config.yaml
tie_embeddings: true
parallel_block: false
init_std_qkv: 0.0163
beta1: 0.9
Below are experts of layer 2 (counted from 0) of a mixture-of-experts language model. Rows are named router (the router's row for the expert), up (a neuron's input weights, with its number) and show model dimensions 0-127. Each number is 500 + 40 x the weight over its row's rms, rounded and kept within 0 to 999. Numbers have three digits each.
After each expert's rows: a language model's description of what the expert responds to. This comes from a sample of Wikipedia text that the model never trained on.

# expert 26
router:429429464434509537500472552563467470474461475443462536491530518502443540480529521457544503428520442508509467511491534540513466498488463459435558536468539478448467462434498506545484513452492489462490400507515482490538483487530517437536523461487584440471497489500448444429462505498475569456485500450541479559476454491471577523511587499524505470503419489414506579502536500566530464548539
up0:486509442533557532459459522572464450529620486476482518500503515393493468470529518459557457477509511496501549405499412558489576441462471471542510522465536506513532444538464482500475437498457604547519491483507564476491434446554544453523537510490511502518485504480536509493523482536473542517480575508483503527562507552467482511500470593509463504534543528509495504538534551496442446570467
up1:502508472552433532473516465581564524536467481537463518519502549517460514529546489533536544516476543483562562488488465464495536474463538535503457475472539479443520511482474471515485468489414516551476484470514522517499466514462499521501369494564535414473517491464530460509548520532443475521452595528490478471474517563450536566547546571517525452522403479538455515485448548484570482449421
up2:481507526500507541545508502446487538564555537452611475520524476449485466427522421414458514474520426496483548447510447567494458466492502443490481463476486413428449454485512558458536485402481600536534520528478496565511496490512475532533444536518519580477451472532518493488534469493437525481468566445485453529507516507490472521521448478533504513516498443469489511477471479552512430452536
up3:532560512511503467501538604485502524461534471508510470507552515518498474483493484473494451444457549567390484539484475445516486471501472525443459541432474438490491526425538496474473521451551461493508488468512459529496440542578489518465495582578437504490458527519505474484486469476574567455482431495489502489482455567559491463496494494517533510497400499473445401475459497502459500404460
up4:561510568545505494425574461496520491496478495547551433496535513452487523508489516453549498516520459470530565485538457551473532526523429487488522475516455541412494425512527558473481549573513506428480494537510446480431507507411495521458518475480546474566466469451410490464473521561453516546456440520492496529500511508407522525451475511537511559552469516510559507418431464446482483522509
up5:490461528481553478523441458444503442523571466472505536512531570505530458504509529542475453469489521429461509442571525531477443541500536478420535489546544522459534478541528527496466454555478452493520533536439530493567446553495552530435464493432585505559494495497461438479506503544510503478473507515474487475483465554539451512509399601460509494518510505550574501469478569488512421433487
up6:461479484463569512552550504463470498533505518448495547518498548515550538523531497538470464485544529416488553494516455477519495454458445455472525495439541448445555466463433528582465499519486525537518511461518509551519411491536488467378446537469582449550493527461566475558512493506517507464471565506481485457445556535486577493479481554494527529437554581454506526516552454502531503531464
It responds to: Taxonomy and species descriptions. Words in biology species stubs like native, family, found, species, population, plus list colons and ampersands in citations.

# expert 38
router:471538467404425568463461527497459481433417471476447577474499470503485463498512528453479479507533464510505534537528511548535563562465525481464524533504464529497411529471470461462433512515513528492466432480519461549468513458517503447541493476523449497452540529490523553474514569507499456430484505490570519554470461473566484526497601455443536484512478481427459560545525489604519498474510
up3:500569422545537488439588523501523544475530448530507443548491550482459475435483470492502525421514508557421464537509491506487431460501507521489516526484493517465477561420485444504445486474533509465528459499512459476550454511546538521437512534526446368480435536541461464509490461486562554458482428510464528438468532523526506439469481533511528505494461483495466439442517478534461583471463
up4:513448478577527430462524463503566563499545478481507476506512543485517525473462527484490541519476497514489523379527520453500503456514452504570495387502500461477485463548600547465488489515482486468521536528502510531484459437435508425480443495418532433527466454508476497512465556563545441494464437550474485529510498467461589571517519495565545469550489537465504519473449457459474513550517
up5:459512519550555460481545472504524499493605462497503520527535536443545467449533522447488507499433529559516444520517493412452495471529531534488468474519548521517528498447594534441518503512526507486573551542501540561592496519496539531449450485403495534516473487567491447484603534511548480457490559492473517526490484529533467499510518541523517528480475536576557432467519531522602468500467
up6:517432486522543510545488505492491500523512515485508518497538547525571544492504518497507522552455514503549579469557478504479477426512439538508456437462515440503523498475474592549526466512459517532520569497549470466498515479460483550441403478454563533518461445417485487474483509492518479456492571496492465478511609512499536505481500541518540513394567580472572539475567483492518597540519
up7:585520444514541525466500503512516563522556494489592427468511489541526574504508446531504493487527476490542541441455510466474388494565474504514511444517518446497483521492550531576577482519513479452543578474471503486518479514507525543559509559507543456561481407566479467506561448452492503459522475471459433449530547534546474500603502524491474546457516441499545471519509469526495497464545
up8:485492494537440536442488532476541481523551527464453558489539558500496485504505490500466528502403462494483476445472502449533444416581498443515448420500582484473497542492501566442497479570526486519557604448480546488508475535481537483477456478479485504462514484523388492429528468492522536510552498491488514478500457470507534504535494544564551500588415430554498523562465451499469511513480
up9:521513547511541474486446536488455494477531547506478436510432492504495471473523538494468516516374531472471541513515500529545474443513441497590480462580443460484463527560493507556515535520474464463487552522416504425508484462555417516536539441508508491547432477515530484504510479553553511510509527419472507471444563448481477446498418461535509508556544584547560469479532459492501546521540
It responds to: Line breaks and table codes. Line breaks, digits and short capital codes in tables and lists (GF, AR, U), plus School, Academy, and ili in names.

# expert 60
router:473544469394405557455465513498483485431428487497440554476516471490486470498509517455486482511533451506494519524528527548528564571480539495466526531502466529499410528463478455469427505516513537494456442480525470551466525468522496442546497486532452499446541518487513544475513564524498454423480498490578531545471452484568479527484586449445541488515490482421461562549524484611513483473506
up0:598565517555537534519519485502489489472643566412501501512514520526503488492478569529576476469495526492466495485494474527512536452480467516611353419517483476447480475555476479524541486548475560572572499486457540494482554491509516460522472468511556452536471467481507421433533480497516530466477493524473515494529521508509514475463537551468498466499511500481462488560448504505465486528503
up1:507439503643498447541483472549510524510552508454514448512512500503548570493527506484504566433461514477551577515436463477479471430516471490551501487425518489441512498503506525477485469560500519499525531469541583502497446506407498477481453552500467458472534436439475407596482496513555509454538513483494451470476530467407524510478514518501479491493496542537432548490538520528534510511430
up2:578485515509538536472536505520511526522540565458524378517513498511530480497523502482537520432489511530587447426466399538465469490506467462574463501487451465452464440491577524433508503489539503507561560556501442466453507481485480508427539543427523489495457491463460433453512464539452471521440512488459457487521525511515565524515473496582483462439501494475530474478474571502497546433521
up3:515529484559534496518559557441518442499579431478574447494516509492510467518544486492521462529478502522408510506476524495459453437457485511509485453521485447533536495455542545515478456468575564410500514556483425512453476513566488526451467546522575484510473515524440540522488551491507500555481501515447473419525442478461566522443460580513453536482453445524544431516479444469463497519453
up4:535444588527523483432471434512530551594534509546521431513543508499494512521459529530526486512455449463526553454503455448472528479487474539567559480506522530453433459472605579452557550483472465470516509532493487442539515454450522440495514503433481463521516420528446501534518533563549464463474497532480492526510500562464544522496501492532514507530465531482509458371482506496464461561488
up5:455440465550550459496484486519535506495580487475514485529535634480490473490520501507510511486441518550476487482475455408437514485462506518501478499546547521439500582470555505461475451510523504470540555513533527543535454517446610515434469501449540462532412477522462504502533552513530467483481507525457493473453536531476494514511458614486507505478449500563505494416539512427448472521437
up6:540479523525561456565500477515485536540539471472506471539469484459520534520533529530548535519502530481497566547554464524434531444500497466486442472478556490448499469460467589503514463476475426545520583465571523492468495446520462498403429477468561484452484503488512518556539537499499554505530513578490514504480599467481543505482519543483517551466493537491557571577527485522606572551499
It responds to: Colons and spaces in data. Colons after infobox labels, bare spaces in statistics tables, and name starts like Buch(anan), Buch(arest), Gi.

# expert 22
router:510512495455496493484507559511514533562500519544533524387491455480470456467548464524515520475466485455531501481456488490547514597609529488541499518519514468464424506493488482545537454483527541504552597496535441476514497452533455529556550507521483532494537500496495478474560438607489532435530468501499405425506445468546514540454559481544536496510501452404475504466490486585484483518489
up0:545592498534525523527496490501509506519562487447477496492460470490445422492498660538565474503547509480512541469500551516498554479511484510532454456466495485480458476520509419536513471498462531588497486470539515436467568513528558473509544521519479421504442515418577465535551497546509583508499534471492482509534562491435445465489491552544491463537489547495448506461494480536438485544445
up1:559447446599459485504472497513501566538505497531498551519500497532515503508538510448533515495484473476632532503438508492493414429481495522526465499429455441476514489532570476494418418572462487522483532531492516446509466511419503481502518520482476516485509440467523473513539494566524526489490502446506496463518584456458512545510536503415491425486500535570444525466542539480478569481421
up2:542470494471503497403543515504475495530494508453517483518525466517527461509549483456482504427462422491518499417476406558488490521533521481557499470455528390427458451482489562433508555386542534490532461515518481473500500438516491524400540560473533479445530531451461438553491534565422455520452535440474475514471449470517482503533502488549484481500503455465481547476496476528481516481466
up3:552538482511528455426485603451502490484531436550528477531603517471471571405448483501504509434487455537505470475534506471490484451504543484489496498493522521514502532433500466500445534448510520448514446511525522483457465497538576456482517555523427456461461452549458471551468537475517581479491468540501548482563477479566541466437530450517508512468448438464530426492518475511427491425511
up4:506461480581489476456538461547495541532472486527490444499527514478495576479486521457567525500485466459535525431492498461471488490491493451545494532467576486478495416449548503477495534531428440431487486518532546477526515478447479433512457466433489459542462436532408489481514523545546431499539519465501503508413473524378493535550505521602523492543533492535516495398473504487458492527464
up5:430524444530551458529468394491488498501577480458518494511527535472511429456550515475460513473381523493471456473543514464468482516499527523441471514571487483517525541544571489459532500504444525503530524533534517526537471582459574479482486543452491493510476460495577457471516511524519421452579467529504505511428490573450494490444489527476513482449433509593536492445550548474489457538485
up6:495464493508482465523491474482431526553506485451451535532501477513595545569553468562463462518463557518496579513530469534472500432478491496469474473435465432483503448446488558553510453526461437533521522516537475518497464470518450469397457529461533516475554509469591515606551522503500535491554554501509496518516555449481577479490503541507470541412573525465518517538547499517506569526510
It responds to: Punctuation, numbers, header words. Commas, periods, brackets, digits in table cells, and header-like words such as Authority and status, plus occasional connectives like which, from.

# expert 49
router:502530504407511488535438505497527519429481514505509492462505497478464478501498489465442514504468475483419545506510454496483543450506596526517482508506480453466402550504493462491381544474504488580449427459455488514512486490454547489532424492503424510490501502466485567508450558535504452495485469495556556537479490486504584423458524478560446469568431489408436507502510479557477529477508
up1:561478522529488495501503454443515494492536479546479545531465556560552523492471540439562478490535520438510556536446448461495468471445505503519435378442500485437540547515529437494502514503465514489519530543492562514557435465367463450496464561514515500481560522496520419526468511523482557446441539447512462481457513498439498469546510510470458472514488584462429499512523485515529523476453
up2:584480486502525522472526412478503581497479539480567397513473462514499401502512489494545536417537496430492480465454412537478500469492526465498491468523523472391461492524481511456551493418484492541522496485497448493499521511482498504457475516456516435478422466461452388487466511534457477519509497441486450489532541425402543536523512497514502483427455488534491504542468483489521500463477
up3:524518517506481469499553528584545456516514470456519494512568549497520467466464516537487483511533483637448457483477504515524401495553521505491466423529498462486486540455521483430477475484572511439487503517458536518486478497491482517473499517546502471456467491473501463515516489431513486454513565491491516423541431547623531498452506517491559511470444403466466448480485464452468550454405
up4:525486545558536468425593468509560538556533516503481499491504507436488494479482553520557515578479393479496531480572497544454556486510527474483488454534578498499479453506522524419515543543457503447502483539479483489533486520487478509428511473442484504468479447499439537500518544542560450532498503556493518494511480524460463583476507532560526552572451506497577481401494471477485523611504
up5:456464466477588478555497474498462443487534443459498462513512558441519471438534526468475500488445489493461517500525495489439420530509487571425472505474470444493531456434603448471484505477542545533531525499607479487489525502484618534449500528444505460542488508546447462500490521544463439446478542525491491483500468516408496473469499511508499510461544522603533510488450544487461450475456
up6:487425532511516464537474479470494447533590512439489586526498536483585519553547569524497471484484512474433582471521434484440534443498503500491541402482470413520535509469463513534528532514472469516570520543503480494500467469471471462442569508417511473474537585494553531526484484481555508473514500505501472467490508496508533421492501504533463511515616538448551566507500481485572526538498
up7:534506455469565542465571520461554457510577586479530502515497479475569468448474520494549476473561439452548485464456476504485524514516481507556439513566520432486455541532512529508638522495552552468577516508457471525537496437535485537560492520453570449540476517536436450518527488489471520476437541447482486500505509522535487473453475550461493493511519468484539445502417522522499529417478
It responds to: American sports season terms. College football and basketball terms in season tables and team articles, such as season, yards, conference, Regular, rebounds, Stadium.

# expert 25
router:495492475373383532487442509473495498423432488550449561489532471463494481495508502468509506485530465531502509516553496522525544562497554483480524485494478558487426545447521459525447527521529518458486458491523469544473504504484497431547485518519455475447525520503516531496513583549494483437530512481585505561463440481570469489474580455444511472518504456438462573543511491600479466440496
up3:560565503556500544485484560467533477487566483526526524504560565496469454405441461536513458448512456573403489465525514489515450452484479458484494485512468515510569532460539446473543468414569486473463500487470531515497432519499505563523475515551469412467476540514459486493475527460574515464491508504471515453451452477562540488466489457535522485499471451582511399504458489480445521461449
up4:498440545534505526455551496594544548533535529524472490523577501525513540450480540510526515449563459548476523407511482441488489524458482449532545511502513533460441411448595546457518520499491432443520499502486468518536486457471539459493430485411502543568505433492437487487509560537519489526460480540500498524475497509458475483522453443558548448558519560459509475414462514516470479538466
up5:457476452537531462511460422470527481457573503463515491526524631533523463497459480464463586533397514524419490416526486455509479495478505478503426471565452517491511504524529489450476547497492563494532516539528486538473512558477516525465481504423495538479427512519504426503514524568475421492530516528502495490418464544439502529490489559508484515419485477545525558462505523488512449567462
up6:509481538548527501561465524524449487516593556489480536532518494507587533535591516531503476535451500549499536478473389468463489458517462475475477478464545418497523431437452578480530495498422479580559564456516470529514471497479472523439441536449554519492498481509500512548514517473502487485528506566476498492533569556461521523489541538438515531463521565532580502556506510518490552549558
up7:501560454527501501499517427526480538531592544479535486549529427459533542514532575500454440465495459518544506553467495478471458475523460470551440481539546456475505519509543514495530432524476429531473551518468503530507446473585520468592532522519523420489431474481512484531607536492512498604531503478473543559536450472480552478538460458528459444416487489491518476507472485459441523482495
up8:473519514554468566475497533494542437507509475539448536507497570554478536485491454478555575435437469494470512394509541469560448438465571513525460456535549508528495521478489542566498451514537472476529532460492459467500479583487491457482470497449466551496500504497467494474461439482480496544549513460498518475463492482454524450527503538637459460552578466541483468533518404444473488503534
up9:446578512493520497482459480473402489442539542549493468523470501523527462459454486478394478482485491471495490527523512493505430484456469496507521514569463464506493439572493457565544523472462402540486567521543498463492487521518424514542481484464482522512422477514549536554487473510439563539555492424476486471427566483449521400519453416492474508523530523545520432476503491499494521564515
It responds to: Table numbers, nt endings. Digits, dashes and spaces in sports score tables, like 0, 5, 2005–06, 1–3, plus word pieces such as -nt, rs, din.

# expert 62
router:504540489421475541495550499485459489469458462540485500503578522556511490480537476469490476487517484548485470464508415458480614529432528480509488508472529519511403535539505479462523542484488489515487454509560490587534485461487463510505556469593511500423529470484500518492456502554474469469512473514577505534406497488551540499524590492440493509534456430405466515542450449587477537481497
up7:530496483519558496456534451507486494519567489568582529514491491455572540479463485561489473501527448441494518505451430505532473482589506507598457397459535479491485517541525492560493514500582535572484559486370445529574502441534470522541463542498513437518435504498462429501523500449438500513520535515479472523493469517490520467537496490516463495455471482505508502477484449559500504414488
up8:529541520498487511487523541533532438511551530468483527500444589476512509485457537513532585497448417497498525503539505483507372458493518534540482462564558413570493564470481500463485536531555523490488510497550514499498477523519458524421527504531484477487494477531450532503440406504485471545492493497488521489422475546489602495535534522591510457551481497471461469566497440442554493560457
up9:420478549495464517481412497467444569446534457427452490514478477555529488484520563472442518477486479481483498425500448471543482459550461451535529420510565504521440471531454456551475568523536422535503557474488539438553519480524391544509527506468529462484474440469507498484441460543557526502512507447492475504504490495464535466538478420520495590545507580552486488524544500494521520516498
up10:555460488509520498508451534479428520503476520541517494508503528514427518479440465468522475493551545424583526486441520489487531525478419478546486515455483479508456478478536474516505472460538479482540516507518508430507479433524502446521557512516509500475462467537559583493486433487585606521424426559481508497541509456472477496468561456533473636547526500453517474561544475421529489534503
up11:454493570532582508484461470521459544488563480484560501495463541526437520515531450502526541541542464557487532436580449456510526507471483546508497415465542497556497556530529517531518587556587564544516490494536525471558532470499486479521536498513472560528451497469467517482485430550490455540513509571501503506545484520546473529560511522490523592527553515510489430470513501495537496638489
up12:489599523535567484478509473524482538480497490478539530514523506554458523451519515436567507437479519552563439483500489471411531489570488476493461484468564427540512502466548455484538514489442451526519518423507523536520511524628496487520483461478582542492454567485485493492557449521607509460554509548500482518467564505532539494497502507489483547481555544494499508536422448482455520475426
up13:604402548506487505567440520548484508495534476459442460501495583589495510517467432542479565486457499524496462503525529465498501525585500517481501469599482474495520463490512489546600575459537546527468479515494480541467506530519497526443517553504422540479500489437514559453419517470511529474488561523488523494578470486438462499575471504516429511507508509478509454508523468495499547534566
It responds to: Service and infobox fields. Words about service, construction and office in infoboxes and facility histories, like served, service, Built, In office, Post town, II.

# expert 53
router:479549497415494549463503469521456453427477479496516538504511488514509539508485497506438504492503447463562487492499573508525559506485483442498556428502575528468478460433438490564466486539535520502531489508566447514508469585544571407557521473588555470520519489450508463441511523503467513416469515545557494514518550482550546522538542524495544499551504497414460568492510528555470430494544
up0:560618543504516462488489544511492432539584497485494528488414519491523432506516571527510460485498548483577494519491558533452570429451506524505510476487490485496464440576526498464490535535488530563538505542481436491506510440578547469466539487524529456511455504553578462496538490594478574482491526499485512506568503531470530480545487498594516509519454569469469533451477483511446467478463
up1:489384458575448478464471470489503519534500520560484576521474490516463560518537490559515492501511515469490516447409525439492524435475512497559485469427532472464501478567476457519459499485507470536500516507537475507511418432442507448482470501575522465506539471553476434499478483445494571446487490562496462450484535455512482469483525542442487534522417515534428549454555580476523522473428
up2:611513519501477483445547454532498595515489572459592413506502518528486463490532496492515502463500484430484478532534361482460483483517523442470555493622508474511535464458462490501541431461499506521497476564413483560477517499529474489501455499480524441484468470454519393475503520493469485511456484448488472501536540495487515512535548510523481472519487417506513518511410531511511517465499
up3:542526495497456532455464597507554538457555518456514534517582515507499555508487481543478455467513457529445481573480553476481562417522480559554507514509415489476540540458502513435480503471517534475495509544476531554453461489511485552451502570472478470498498510532404477531498564468524583466481492495489507382575481475582514447501533516499523560526464431530507468504507486526437533485449
up4:553419576532526463480527439537508563549500461508533465500512529479499519462461504555488552565491426549491539497547502522456483529505528543533579449567502483454461496508555564486587511537488490449471460541455558498527547530426469472493510488466491467532500432492449457566454530520544446497480457493490469472511494482454477563507418514532516515550490462483498508445409443503473466492384
up5:525460459510511540497495386483492480445526453469517523528519518549547491473545513457488470511465502469458510469514595493482452517520510451433473463508554486452555464485505490496443525516513501497538507518466488457591519545490574491453441483466611495563418521544510410519494527500542499463491558547485500438432482543465495506502513591476524566454541509587583515476523549479467474505455
up6:496440530489545478543501457487446454545483467493499567520510524499544529522525503569467501540499548494472517452525500486477488465509503457456490461417572411430535396489424530520452522473475425541524505461509475512569432428535489463408486515508600475520464506516527455596503505462471467460503545554491475484500512476461532463480487541460516563416521552488552551532530519479547519503481
It responds to: Science and math terms. Technical text: enzyme suffix -ase, LaTeX symbols like $ and }, and words such as function, data, theory, system.

# expert 1
router:484510520434426491477439497544459530470562453515523510493549526455473516515473455457494496503495551480540459418528473466434509529532452459502515505403460560451474580483508529500494515485526513480546472545495543509445482546436485438562475552508451486447592589485512557503413519522534516481515482464596523530477458513548534480508566454483512511567498492485494454537491497604523439518494
up3:551536442525516456490524583440527440522525428509486440480561522437493488512451512489487517435489492533509469489529522502468460461461502497478480497477489468450469537472545475469529467415513508477483464506531505492488434498590555540531501515625422470465442490511484475540510482446539501413536531450493478428481470548518467481434474472526514538471448426468577451452472429504438495442481
up4:548496553509478463453518449504568525583525502498459428511540541512551539459454603546568531551470479498558541479558509466424468458495539442522446452539552531414436464507530508435485528540486494449482501509503513478516500492471468457497542478480538533550512477487457455563481507533559446522508431480501480506503452542436570533540500488510581525507448527452580498415470474476486502511475
up5:453471456516553438539491420506523486530541449440503496516503611516523465458491499481482523523379467519464423456507537492479470507455567525449398515539467521494492472571532457489505525533501507452558544552566527491481494527467575500444490508436516440518481565547482427489527525527523425442513485524502502516465469571499439564473514569542443503499505504540509533465509544489458476511489
up6:498469535537529453479474473507497527551543493462501539527499449523567513525547519541480504459518534520521558464491432406456503454479416492540503454401442413474515450519384561526523507519505442506517551463566459502498529469464531507414552502456545544492468529457460532543505505473532494519539509449495482509455557462500604509439507500527477507510560532541538490558516454500566559520507
up7:544434464489490476525502482513532465507462518592557445505433504463500573456520493552526469435512468489528484503504469517579468593554539507569480483558525520491416466508519460538584493451503544545508509515449468540515521473537452597499486512480490483555510489523464468464507533452422540507441499406503503563503516504436456473450495575497477561449444507465484477511502494543490552444562
up8:517518489522453489461515488463502460504522530561482458506496551538474467468452469485572565430420504547500451467553539552500420510478521562479507492509530473515534554520546574510548489528538436514484471453541502491550453521515532518444521474548420479479476507507460521449531447455524408528608472453493529514432494486497529442521514510600551462485464488552554455515521413439469497536477
up9:461545572475466531539468540449494554529552511491418534516459477509479484431507486463434549478494467515525540536509478496480469426486505492463478508550438480551465494583450470523530498524484407514508525474470494415607530481547448478534503505458515535550495476544549471498466443595522468544496421467508490507458558494461604498495390470477511491512559532530487476503525517453444519501510
It responds to: Name-ending consonant pieces. Short consonant word pieces, often closing surnames or words after a vowel piece, like d, t, k, ver, ter, as in Wea-ver, Kur-t, Intro-d.

# expert 43
router:524524462417446544454431450470481543477460464539438493475467510504436572488543511452471514548504503498538558462490443507482482553516521507498476475533465546543455466439493537462570516554489483493475438520508468510445468540553537440525500535484493469554483588475490575429514537496512514443479518453556536566484493526533443444463551469475535521564575535447445551510450412528465535519489
up1:517425445486473448506483473479507522511524535484470515519489509502490558512542511479498442487422507455576525516449420391441456484505536443547468522465498502520479455571461489480478457539462517463493534535574529468430483551420482486475477581478544489525509453503519486489446490567509560468452464490503483438445480477454576550495504554402448563512483499504432508513483577517494526461446
up2:498490541495458503491594425517498505507496594518527428529468486596533495514489470504481526434489520478473468487499450489474477479471542468488476455521522448455492407490467568483509457448473485451506490568413550494473488522533491465471473502430564498422485548542522397478517498594472443505485460551488477457526500506522461550553475476506546476394514498464503515489410573516510509499492
up3:471492460488454484483554504469580462421503469508501568518510491468475458481483504527519520443526465532439504466479584431485421432464490501474468486499467482488523546486517366426495471447497542495456503480492462516525524482484514511476581540545459450472480517504474531538436506443541609467477522517488512450473490479499515445451510494508475540447417512511495460488575414463511589448470
up4:538463480525519483480495470544462524538497479564542515482552576505478603441455463494562510500511444507541488474537444478449563570506512543517503497526490531454491494526518519489518525549499423442479483498449524508538493465480469515494522531523512475548468445527461469520520536522573558434501466475487471507472464517439490511516396571545544432542489585478466465395446432512491461541403
up5:421444468513600451477501472539573470459555508503420501503540540494502401453507484473500463493454496478494512521552546465424495494510475527485422477504461569493535485584525503445489489510551457563549558559514507509571547510474540537465465458506493520517442508513493441487559542569516446487511558528501501472427481492479493495463526541445527525506516438598542498462488562523473446519455
up6:468562517513530459591580497498463450579485512432493556526510544456560564489512537518491456535440549424502541453563451512479475487454497494464401460510509424466493513467497505502471496541448546510539553504556470500495455459461460470435477528433530545487527525509496469514511539540442516491502486512496489513517502526540554517499494504530510547455562609499550554547561455489504609483497
up7:546464493487479550510523508503526520503522516486559517504473569486498575470506493518510496505496484477509480440482487499499580551545444507575448518508505510457475597532484534486589508519473514525520516521382460545518547426539580533527517560445550448532486551468409505552503519495472537474495525442486496513579490487540492462534390505469452473496542477535454465540381449534505523499480
It responds to: Plot-summary function words. Verbs, pronouns and function words in TV episode and story plot summaries, like tell, about, is, them, with, and sentence-final periods.

# expert 37
router:471544463385422540472452514481482496430413459491445573472516481489478462497507529452503480508527468527504515519534512538540562563467536506466527527497468542495419526469468482469434515520513538490469440477521475553457522472520512440553491504525463510434534548477518534469506574513504463428486497505577542541462464491566491518473591456451537478518497474431468570541528494617510482470497
up0:548549512551513457561500495529494533528619496485496491486412583521473491496508520526568491451475577488513518469486533489466500419490422539580481439501466443480481457498531510514536446537511530511494548477483496463507481492555513471462491496467578424525448467489548463503563486524516544500460494522452483492509554512463545457486499593496516519519540581516434458499465494464442510626462
up1:558454464617529442479489491446527583532554493489536526530478547526518506518519421477540510513514555454508519497477552426485420390470492504495490457392492446530539479473549477517545429541500536490499570478527516465476418516389518449481451558536481484520529440479527459562525470521496466509475489512485482484456551534460497512548531563478507440471462504532449517510527488493496503495501
up2:553449497501551483461539473476541453502542538504560459527475496465444451500499443478515526426487493525531496425484447511472412462473455494530455443498553425479462451478553554499530411542500529516516535525482433515525494417491469490427483501445534441504455463503416436475492505578517444490438520521464486489516524517528565522575471552480494427426476498480542496477456514471438550490535
up3:578538522536588504464523568433570525483592508519505500507549579444526502472487517537496517448527514514465474488537484445524410467478424514490483494495477554484507496483545478481528478403515498500480577464456505487549446496545549510418516537516502470510437508556449466455515522523507541502500479523439498466538479457550571455438451506449498523492426444557494441497467432499431536496471
up4:490498487603602447438532472520565568563503526503521466477556511420500559506523566523492456512481459544505494463503463436484506503469488489538507500481544483471481458448531549468495529478514408469496512548504499500494532489429500482498512463428496502540446439483442505583517538547527450488509505535472484481519466492488467512499433495562550476522414554534520504432498443455375534538461
up5:465566487503620445472476494499525483474616451466461457516503543440526474451527533499464463536419523531475458450526505446439473473453535455464454526506497475480508506514555478464425500456476473479565533586475470494494518515479578497420528501411490526499459533521475438469526480556520437476516493534491515497534460511471487502469483553519463479484482500574590523413492565478496494462475
up6:531473513552519484582489460507471490526554481455486489527458541506555522494536467528504547489432539454506558499470461455436474388478443499466483452420528461512519449498471567483506489513521479532498585442544515497517426460461481499398487516436534480485486504475532523552495440475477501513520537558467503516483607500486578484489516526547476512453556548527553523615513502514518567514550
It responds to: Year digit nine, prepositions. The digit 9 in birth years and scores, the prepositions of, for, to, and name beginnings like Al, Jo in quoted or parenthetical names.

# expert 14
router:470536482397413557458466523499481493424420470493443566467515472483491467499521527457479476514540459521505514526532534552525565554469531488456519527497463542495419528469471474464427507512508537493457434471512465533460518459526494445547491498526450503442543529489515539469504568503495452429482503506564535558465456487578477525498596450441531484506497481431458558546522480606520498471498
up7:547449529572573498468496504509526514532621490501532431533493551515487519464561454494509488475440515446520512459469486480419424475510470498558491456538559458477516483551518536538584473497504459503560575542464504484527467501481471526484488523430553437547450450510448446522560452431487522480474489492359513479529526516485525472528452532513455510481480508532539434504483514464451554499494
up8:509558553574533543489494473522575506524558513527465501529480554581488495440498499550580512494425507457484530468510514475479405456462487496576476470527535490550501485453531566511513447533521516522489540465524544467490520580488521487446458450458483513483527500489502490464465456430477487530533493503402530481451528425474534443491497581589507486523572411527522432530519473442469524544509
up9:480499531517503475473475489433457521505545489491528458569387507471521453561514490516470424486472479506503561449506437505586422459580459536499537449529525456474433463522490473568559546519459453517459531488527524457549474430444452455537467537445498447562492471480514490565500499514514447465523491444462538530478552496464503451551451489519471565526503462530523457472578561503518555503542
up10:556452469532511503502485491478451487535557514519515472505555520468484560488496468454437506564520521436560482516461504504503487442470428540579428437521484510499460456494497600479595468450546402515540506500421487466496512444527505467497513417464539462484490501555565537509521487515466551524460471553484466470554488514481523518442541503534444609536486527470552495536449482444499523514567
up11:444553535544587513450502441502459497531507490452549483497554569492467571528479463503538502481412530512570512502520492531468520480432494516533496480453506435515516524523556542551447562550552444514516474442492494456538573514526481479425533504439530535497488476472480505510499458524538510577484429493470497449516495500516532447574487568584503473468574557497512417494489544434484492576455
up12:472530572527579449473537472493473433586522508490529528537420530516507426475475499498440464444511485522544445559487509479459454483538481565507502458517572441514514508528502518468576482448496427534501560486536503497558500515519499489440566454465561510509475549521453441494537461495514493555517533551436522513528554522529528478478482537505540557538539559510458508501452543379456495458430
up13:562468512525562494525508452432480497526601496479450480522486527554457477455511532524486520500423511503491478495491530517405487472537498438515482482530483481537544411470519546516585479415536495502506527465481469533491489510509533515448450563464505560529508484469517540531445378514511560524523487498417550511563518505452544448551466527503420553538467547537574439481516457439520491482522
It responds to: Digits in dates and tables. Single digits inside years, scores and table figures (19'4'0, 8–'1'0, 1'3'th), plus name pieces like hard in Earnhardt.

# expert 48
router:461530474400458488539486559469480521474438519488537479467539465567524490464508504507543522542486507568474478513504515497459472516514512498498495476524539492494375494469531494469472515524554474471445445502500565550479501470477588508562488502484406503447581505497509586510526583584545505433491503497567554568437487510521448472430561450479536487474495452438504497510496573551542472520491
up7:568526482524526444512506538501503587528504527539550433508533482512511545491489439494568504453521427485533546503459476437498491507576485488531496476525491507529495564542536454488583511484488542566506527523442469493443486447541485528551514506481457468494446481494504437484550532433473523552531561449484499568593487419477430546451530516547500480455498414513577474496480456550517536551581
up8:549531518518477507457498547438549476530512576500540558497471556505481540532466459469645588525455455530481433495493531454473396527511526491497473431561558463502520527472495551487493493500554403536472529504485509527551476473468442453489480509433449502474536501544477504436493461438491483543502474476483515482493516476536489438549509501576528488491486446532541527590502447446474480548530
up9:491504522493534517506420491467473516487510476496436444516474517525531465508444588524476460502408478467446510517436485504568468458526439508575427473515481452573438496509496431548442544490522413501517546530500483453503491509518439480591548497494482548514520516544477503491504486568547496526466500455508475505470489500495478433471458422516551557492600496515481368492552505507526485554516
up10:504475505492463557527483447491484510531484497524541438513481512498468493531484493503440459532499621410555452465431556492514545532487400478505407493540511572482443494456513489504534490564544505502527512489417449521489448467548460459491555439518530494434528515545543561461517452480553593482471499512480502495553483532543537544454552512558487545526468560470524500528479445433471557512502
up11:406516543522610478508429388499485548495563456496481501509495547442483489481500441465487491524471481529508456507543438424454557484468493485508425404525523511490522519520553538470503537512563501524554492495498493514512507513521493459527489476439476528462494529476496530502472502555407513557561450532503494516505469537456562473545543553581546574529512536501499458495509527504518458619522
up12:604586582513584463452513473452442474476502496504530461522476483483476509508504541443523536434462470485530508481508573492468524535507458531496517469533556484535487499483504510467518564515510399549537545430509536515569448544517444510471489466434551539484475452513533585465545480405524470470503503515485476481480494506528475569452494480506487588467468583481519541516582468463499521565496
up13:608437509497518550537478455464497603566535525423507533487417545553511478519495482486456501543479550471499499436454509526460510506507486457512488540594481507469466437403510499600537457525493555485466495496484511560499468529435528513417499554488492514480505482481556524530421486567521478498505496528481513503525493511467439511583448517510431511576558522501522436486437501473503498482515
It responds to: Sports competitions and suffixes. Competition, League, Cup and other words in football tables and headings, plus noun suffixes like ism, ator, ation, and colons.